Experts of a small language model.
Size: 11 layers, vocabulary 2048, 61.6M parameters.
Experts: 48 experts in each of 8 layers, 192 SwiGLU neurons an expert, 2 picks a token, a softmax router.
Training: a variant of Muon for the experts, 769M tokens, 5868 steps.
Below are experts of layer 5 (counted from 0) of a mixture-of-experts language model. Rows are named router (the router's row for the expert), gate (a neuron's input weights, with its number), up (a neuron's input weights, with its number) and show model dimensions 0-255. Each number is 200 + 40 x the weight over its row's rms, rounded and kept within 0 to 999.
Before each expert's rows: a language model's description of what the expert responds to; "gets" lists some tokens that make up at least twice as much of what it gets as of all text. This comes from a sample of Wikipedia text that the model never trained on. Tokens count by the router's weight.

# expert 14
Articles a, an, the and another after prepositions like in, of, as; also word-initial pieces such as de-livery and se-mi-final.
gets: " a", " the", " an", " de", "mi", " A"
router,218,159,151,127,214,225,224,177,223,191,201,173,237,143,186,215,231,197,118,185,144,226,253,148,272,221,221,180,211,261,202,271,167,227,119,187,262,213,247,213,254,146,164,157,203,200,213,204,228,253,150,247,231,110,204,237,147,111,144,244,231,198,171,230,192,191,152,102,157,129,215,194,183,204,222,139,210,117,206,271,219,217,224,168,211,168,115,195,230,237,224,266,155,212,213,199,247,281,165,197,190,175,245,192,193,154,182,112,206,147,169,215,190,142,218,201,171,169,165,216,196,117,167,195,235,214,183,193,143,246,174,161,216,264,192,207,147,141,171,151,173,171,229,164,198,207,138,190,249,198,173,194,229,198,232,232,250,205,223,153,232,199,139,216,237,221,228,251,208,174,150,173,167,169,188,159,132,178,111,152,240,151,162,191,128,157,145,206,263,187,260,224,146,156,195,161,209,191,235,159,210,168,210,162,163,176,253,245,210,181,167,256,149,180,210,199,247,185,168,228,193,285,155,175,153,181,244,175,174,101,214,224,253,203,221,187,184,290,207,206,228,283,200,219,184,250,144,215,132,212,166,116,153,226,210,179
gate0,163,222,163,135,261,261,199,223,209,255,190,289,282,288,229,275,290,147,134,161,172,185,159,211,203,207,191,275,148,224,254,187,210,213,156,250,151,189,209,232,202,189,245,156,254,185,221,184,186,218,147,147,243,148,195,178,236,265,127,143,160,146,225,204,169,222,242,188,180,168,261,281,205,190,170,192,220,214,202,215,212,194,224,235,217,175,158,182,191,235,215,182,127,181,197,229,173,185,142,201,168,185,168,161,170,244,187,181,196,165,140,214,279,207,197,262,203,216,224,179,170,194,211,304,164,244,278,146,198,144,178,142,199,252,180,131,162,190,226,193,192,177,199,128,230,233,236,202,225,199,154,224,228,224,179,169,179,156,180,226,175,223,132,267,252,196,197,208,160,209,266,135,272,173,236,148,120,109,234,249,170,198,235,223,129,229,260,156,196,215,207,200,133,207,170,155,256,218,164,191,188,227,225,238,126,329,173,191,188,228,163,161,231,220,182,142,185,175,167,203,211,218,228,210,218,198,209,159,186,206,217,206,186,145,237,213,175,246,257,228,145,259,270,225,200,217,208,297,225,228,275,139,179,200,159,165
up0,204,224,200,212,215,225,148,202,117,229,214,218,269,132,227,229,235,224,172,197,276,204,136,164,121,265,235,159,202,195,246,171,257,177,220,244,219,149,225,208,174,256,272,200,199,224,192,236,163,154,168,242,233,171,196,200,185,210,247,196,269,171,220,138,205,253,259,178,203,179,168,180,245,81,281,244,240,189,213,173,131,231,204,214,186,234,261,128,172,265,198,191,246,234,280,216,148,134,191,174,202,174,230,149,181,239,201,227,208,155,148,236,144,188,210,168,278,244,139,118,225,208,158,190,216,260,174,169,85,215,227,202,178,192,202,260,238,131,197,171,163,187,196,224,162,243,157,140,146,183,250,217,159,169,285,224,235,231,145,288,239,176,248,122,214,177,141,207,191,179,125,237,221,235,150,198,232,255,218,207,171,166,239,124,245,195,188,243,212,222,128,248,240,242,238,124,165,230,157,161,213,230,146,178,112,155,232,169,204,227,199,187,180,181,212,178,239,232,182,195,237,103,165,182,193,197,172,177,234,217,107,228,204,246,218,198,219,171,211,202,237,189,196,139,234,201,204,212,230,150,201,212,199,243,214,197

# expert 36
Letter pieces like v, ov, ev, gu in Slavic and foreign names and words, and taxonomic endings like Erebidae.
gets: "v", "gu", "ch", "e", " ", "n"
router,251,142,248,198,236,254,123,227,212,162,233,112,194,183,127,200,244,190,185,184,186,163,249,252,196,145,218,210,198,273,166,255,145,172,124,305,190,207,214,219,231,168,139,197,256,183,141,152,205,201,173,258,218,188,217,231,193,242,195,211,250,181,197,233,239,165,160,183,175,155,216,204,215,201,175,189,152,175,237,258,254,249,227,107,252,222,113,202,234,231,195,233,212,182,158,269,191,201,189,178,160,224,200,167,171,213,184,190,194,147,140,193,234,148,202,144,188,215,144,253,156,145,172,194,252,182,165,200,181,229,145,226,157,221,239,231,179,174,224,181,186,221,255,186,198,263,167,126,107,124,167,175,200,171,203,286,178,242,206,233,212,209,129,118,177,152,163,228,230,197,200,148,164,159,159,185,135,199,217,202,258,134,130,182,168,189,216,106,249,235,235,173,200,158,299,262,173,197,223,206,205,174,182,261,186,175,261,203,215,195,286,233,149,151,158,194,240,154,191,203,217,234,205,126,140,99,274,235,156,149,200,231,198,171,219,232,198,240,197,179,244,231,225,243,157,243,214,204,160,253,248,169,185,234,225,148
gate0,257,242,217,179,167,240,240,232,157,226,214,191,199,203,245,216,225,222,125,151,236,169,193,226,178,208,165,146,252,179,217,265,167,239,146,173,215,151,207,157,195,222,240,175,183,180,103,183,176,215,162,239,198,149,175,190,177,194,231,184,170,207,291,180,272,200,211,242,205,151,206,222,162,178,248,228,199,196,186,183,62,161,237,245,163,180,147,155,200,238,185,249,214,277,163,154,223,135,153,174,184,183,133,227,141,156,231,239,264,208,247,212,147,152,187,155,226,249,228,185,238,187,300,234,253,246,168,225,132,188,147,213,225,132,165,266,189,157,160,134,214,149,229,183,190,188,248,142,247,163,169,236,140,216,169,218,196,214,209,159,159,193,163,166,205,212,168,100,144,144,186,176,156,162,143,198,184,191,149,170,298,188,162,185,145,231,225,166,186,175,240,221,194,169,138,179,234,185,276,165,274,224,244,166,146,159,196,73,216,234,240,128,223,181,245,185,240,188,147,230,139,181,265,188,205,170,149,201,227,195,245,174,246,246,149,195,182,267,158,216,189,202,186,173,183,229,250,253,277,221,189,238,184,225,207,202
up0,243,226,155,164,178,246,226,190,175,248,195,217,169,243,236,258,208,229,174,173,209,187,138,176,161,208,154,198,305,209,192,216,170,193,133,284,197,113,211,179,214,147,228,210,142,238,226,247,213,173,202,213,159,238,209,190,194,218,211,169,205,180,269,138,230,177,114,223,249,250,172,178,219,178,199,244,169,252,208,152,114,213,255,152,163,244,163,159,199,186,157,215,167,209,171,147,210,230,198,181,196,99,203,244,123,198,245,232,270,156,196,210,117,146,187,167,234,212,241,191,205,156,215,206,149,256,201,263,169,239,159,221,175,237,175,195,182,248,167,118,155,160,183,161,169,213,249,183,141,156,184,221,232,213,102,231,172,279,198,115,234,218,132,218,248,224,122,206,175,192,172,279,214,113,214,198,244,201,121,170,213,188,82,220,102,222,228,224,207,191,199,284,171,150,175,188,209,202,212,138,224,286,203,176,184,175,180,187,225,287,266,169,248,204,230,197,235,163,219,193,133,176,231,143,219,203,219,216,281,161,174,192,215,199,127,176,171,177,157,206,209,178,171,201,217,176,198,155,183,210,150,243,169,178,245,252

# expert 45
Commas, and, parentheses, colons and dashes ending a phrase before a following clause, such as Party, he; Area, overlooking.
gets: ",", " and", ")", "),", " (", ";"
router,258,222,160,157,264,155,204,265,240,155,125,157,186,190,124,143,146,173,169,200,134,163,192,187,281,266,225,263,227,190,207,234,182,186,200,209,250,290,208,255,235,211,156,228,241,236,161,163,245,193,165,284,175,155,205,273,145,160,186,232,208,211,215,282,206,152,207,209,173,190,189,165,220,254,203,203,192,150,239,258,243,211,232,180,251,179,140,167,253,240,235,235,157,215,183,264,198,227,231,148,185,151,210,142,261,191,154,158,211,205,160,276,256,170,178,119,184,263,176,213,219,164,182,153,190,197,227,251,131,259,159,194,230,255,225,135,186,149,191,105,134,228,224,154,242,263,137,221,183,186,220,186,172,246,261,273,228,170,242,214,267,191,121,201,200,218,172,252,210,248,175,192,145,176,172,196,178,149,187,191,235,106,161,231,151,216,179,178,193,217,259,204,163,185,237,225,202,150,207,143,232,125,198,205,163,175,190,248,242,173,229,225,188,171,255,229,220,154,176,237,155,198,183,225,166,170,194,209,175,159,208,274,212,175,240,127,215,204,278,157,208,251,220,241,184,211,165,233,151,262,155,178,168,242,245,132
gate1,204,235,226,211,217,277,187,130,189,141,183,188,193,194,252,301,225,217,228,248,156,148,209,226,220,201,251,228,213,214,285,181,213,223,223,212,145,189,206,126,138,212,146,233,217,191,151,269,137,144,203,132,178,228,130,199,151,208,301,241,172,200,191,279,182,216,178,208,169,196,192,161,192,201,237,208,227,249,205,249,100,245,155,187,172,163,243,255,110,199,200,227,149,197,217,180,205,213,231,216,175,238,250,137,167,270,294,281,182,106,161,178,240,213,196,206,208,220,232,206,187,148,234,187,258,214,204,190,280,200,222,191,169,167,220,193,233,185,222,208,241,180,201,242,202,203,149,202,120,234,233,195,151,155,150,241,131,205,218,177,145,287,243,220,243,134,196,213,206,179,191,170,205,164,203,162,162,210,176,288,228,288,192,194,240,149,146,156,226,150,151,186,233,209,205,216,178,176,150,191,155,222,140,134,178,179,171,230,276,180,213,155,168,199,178,140,197,178,176,193,188,171,171,250,236,158,214,211,125,285,236,195,307,219,186,177,164,177,186,220,185,235,245,197,193,176,246,228,146,186,147,254,219,260,208,293
up1,144,200,133,221,177,184,238,245,218,222,172,137,199,130,141,223,228,205,204,178,184,229,158,197,181,174,162,198,200,244,128,215,242,160,196,193,155,220,167,248,236,224,253,189,161,209,240,181,238,208,218,238,162,212,160,236,269,187,113,207,206,179,257,136,238,200,230,252,186,210,212,253,221,163,140,210,208,171,197,213,270,157,229,220,184,211,209,119,243,201,179,211,246,152,147,161,215,243,98,176,203,155,184,223,183,163,106,155,191,273,194,185,188,259,239,168,231,230,219,198,227,236,133,195,178,168,213,177,101,179,191,225,178,245,154,219,249,147,149,246,162,211,209,159,226,217,222,141,274,177,144,123,249,207,238,152,235,230,154,227,238,195,168,182,196,307,244,197,178,203,148,209,153,213,235,183,210,175,154,147,145,124,136,219,178,198,236,199,199,155,256,188,173,149,196,199,250,235,226,217,232,138,264,240,195,231,151,158,144,197,198,199,251,181,206,253,143,270,143,186,264,231,199,275,185,241,191,149,266,155,158,207,130,130,170,188,219,202,187,256,296,187,130,175,150,235,192,175,205,193,188,100,225,191,174,112

# expert 38
Function words after a preposition, comma or verb, mainly the and as, also with, by, its, include, including, became.
gets: " the", " as", " with", " The", " by", "The"
router,254,201,207,154,211,166,199,261,245,152,180,147,204,183,120,159,162,137,154,149,134,194,224,126,259,207,224,225,284,216,204,210,179,214,151,192,199,183,247,231,253,144,178,159,228,257,228,204,233,215,151,276,263,124,192,274,174,215,155,272,221,173,125,256,237,133,167,229,180,194,180,184,226,204,226,157,219,161,246,250,233,231,213,153,180,181,154,189,296,209,233,224,193,204,208,166,206,262,129,195,204,115,224,141,182,166,187,171,215,178,193,236,250,189,208,181,218,247,151,237,169,129,199,188,199,211,228,229,142,244,108,177,244,286,209,141,168,159,144,139,186,224,252,199,246,186,153,171,187,171,193,228,226,253,264,223,255,127,177,200,264,198,189,193,178,192,193,250,245,237,120,207,187,184,148,154,164,171,136,143,194,118,131,236,170,198,185,172,257,236,223,212,197,141,215,155,181,224,221,110,188,161,184,241,157,194,206,281,179,169,260,198,215,130,187,252,176,159,179,241,197,244,162,216,191,158,263,191,191,170,234,257,257,160,242,159,217,260,248,190,233,230,188,191,179,230,178,211,133,208,193,166,140,239,200,152
gate0,194,212,279,183,234,229,183,182,145,194,157,248,201,247,124,159,253,256,202,189,256,242,188,240,212,242,187,258,201,146,189,123,221,307,169,190,237,184,145,230,183,174,194,214,182,159,226,166,258,227,236,180,158,190,146,161,160,282,162,167,183,161,217,200,252,200,166,169,253,257,238,155,179,221,165,219,191,217,164,194,168,247,242,232,205,235,199,260,155,246,153,134,228,177,203,181,265,200,192,175,150,204,225,219,226,233,193,200,257,170,148,193,205,228,212,220,163,312,178,175,214,183,161,188,163,187,271,239,164,183,170,235,173,193,231,211,185,203,194,230,253,238,199,194,96,177,155,185,116,286,166,153,146,234,183,151,153,180,216,251,201,230,240,183,229,233,244,149,197,268,201,162,230,173,235,263,242,224,200,238,289,122,195,135,190,242,199,206,259,186,165,129,185,221,215,194,189,153,258,281,234,178,231,160,172,180,264,250,211,181,241,217,225,170,185,224,177,248,212,177,198,238,172,152,140,186,100,186,143,250,177,205,182,249,108,215,211,265,243,232,195,202,204,258,289,266,105,238,173,193,194,223,211,153,267,199
up0,218,238,273,191,253,223,201,265,305,220,280,231,191,185,211,190,172,214,163,235,214,264,223,196,166,232,206,187,249,186,206,219,146,184,196,167,204,180,157,146,200,199,167,200,232,229,249,130,183,210,169,241,239,169,188,217,208,195,146,181,258,221,137,204,233,268,216,180,208,146,217,207,164,270,237,200,139,141,236,212,239,230,169,151,280,232,194,109,241,158,177,222,129,251,205,156,196,181,249,170,136,194,212,204,187,129,171,251,240,231,245,180,249,219,162,228,253,162,178,250,255,241,305,190,271,221,222,207,199,268,174,103,163,212,218,205,180,203,195,166,213,186,149,153,211,178,194,197,201,193,173,213,291,234,204,138,185,240,198,209,242,282,177,233,193,151,163,162,247,177,234,178,249,209,175,189,290,181,187,207,256,170,254,179,171,175,207,123,319,267,111,234,224,217,214,225,161,190,261,122,171,233,239,205,216,182,203,162,215,271,279,153,160,192,242,112,199,187,223,158,256,212,141,208,270,203,173,183,243,200,164,178,237,245,199,214,216,216,112,192,194,195,210,204,228,265,252,178,254,202,157,254,207,214,199,151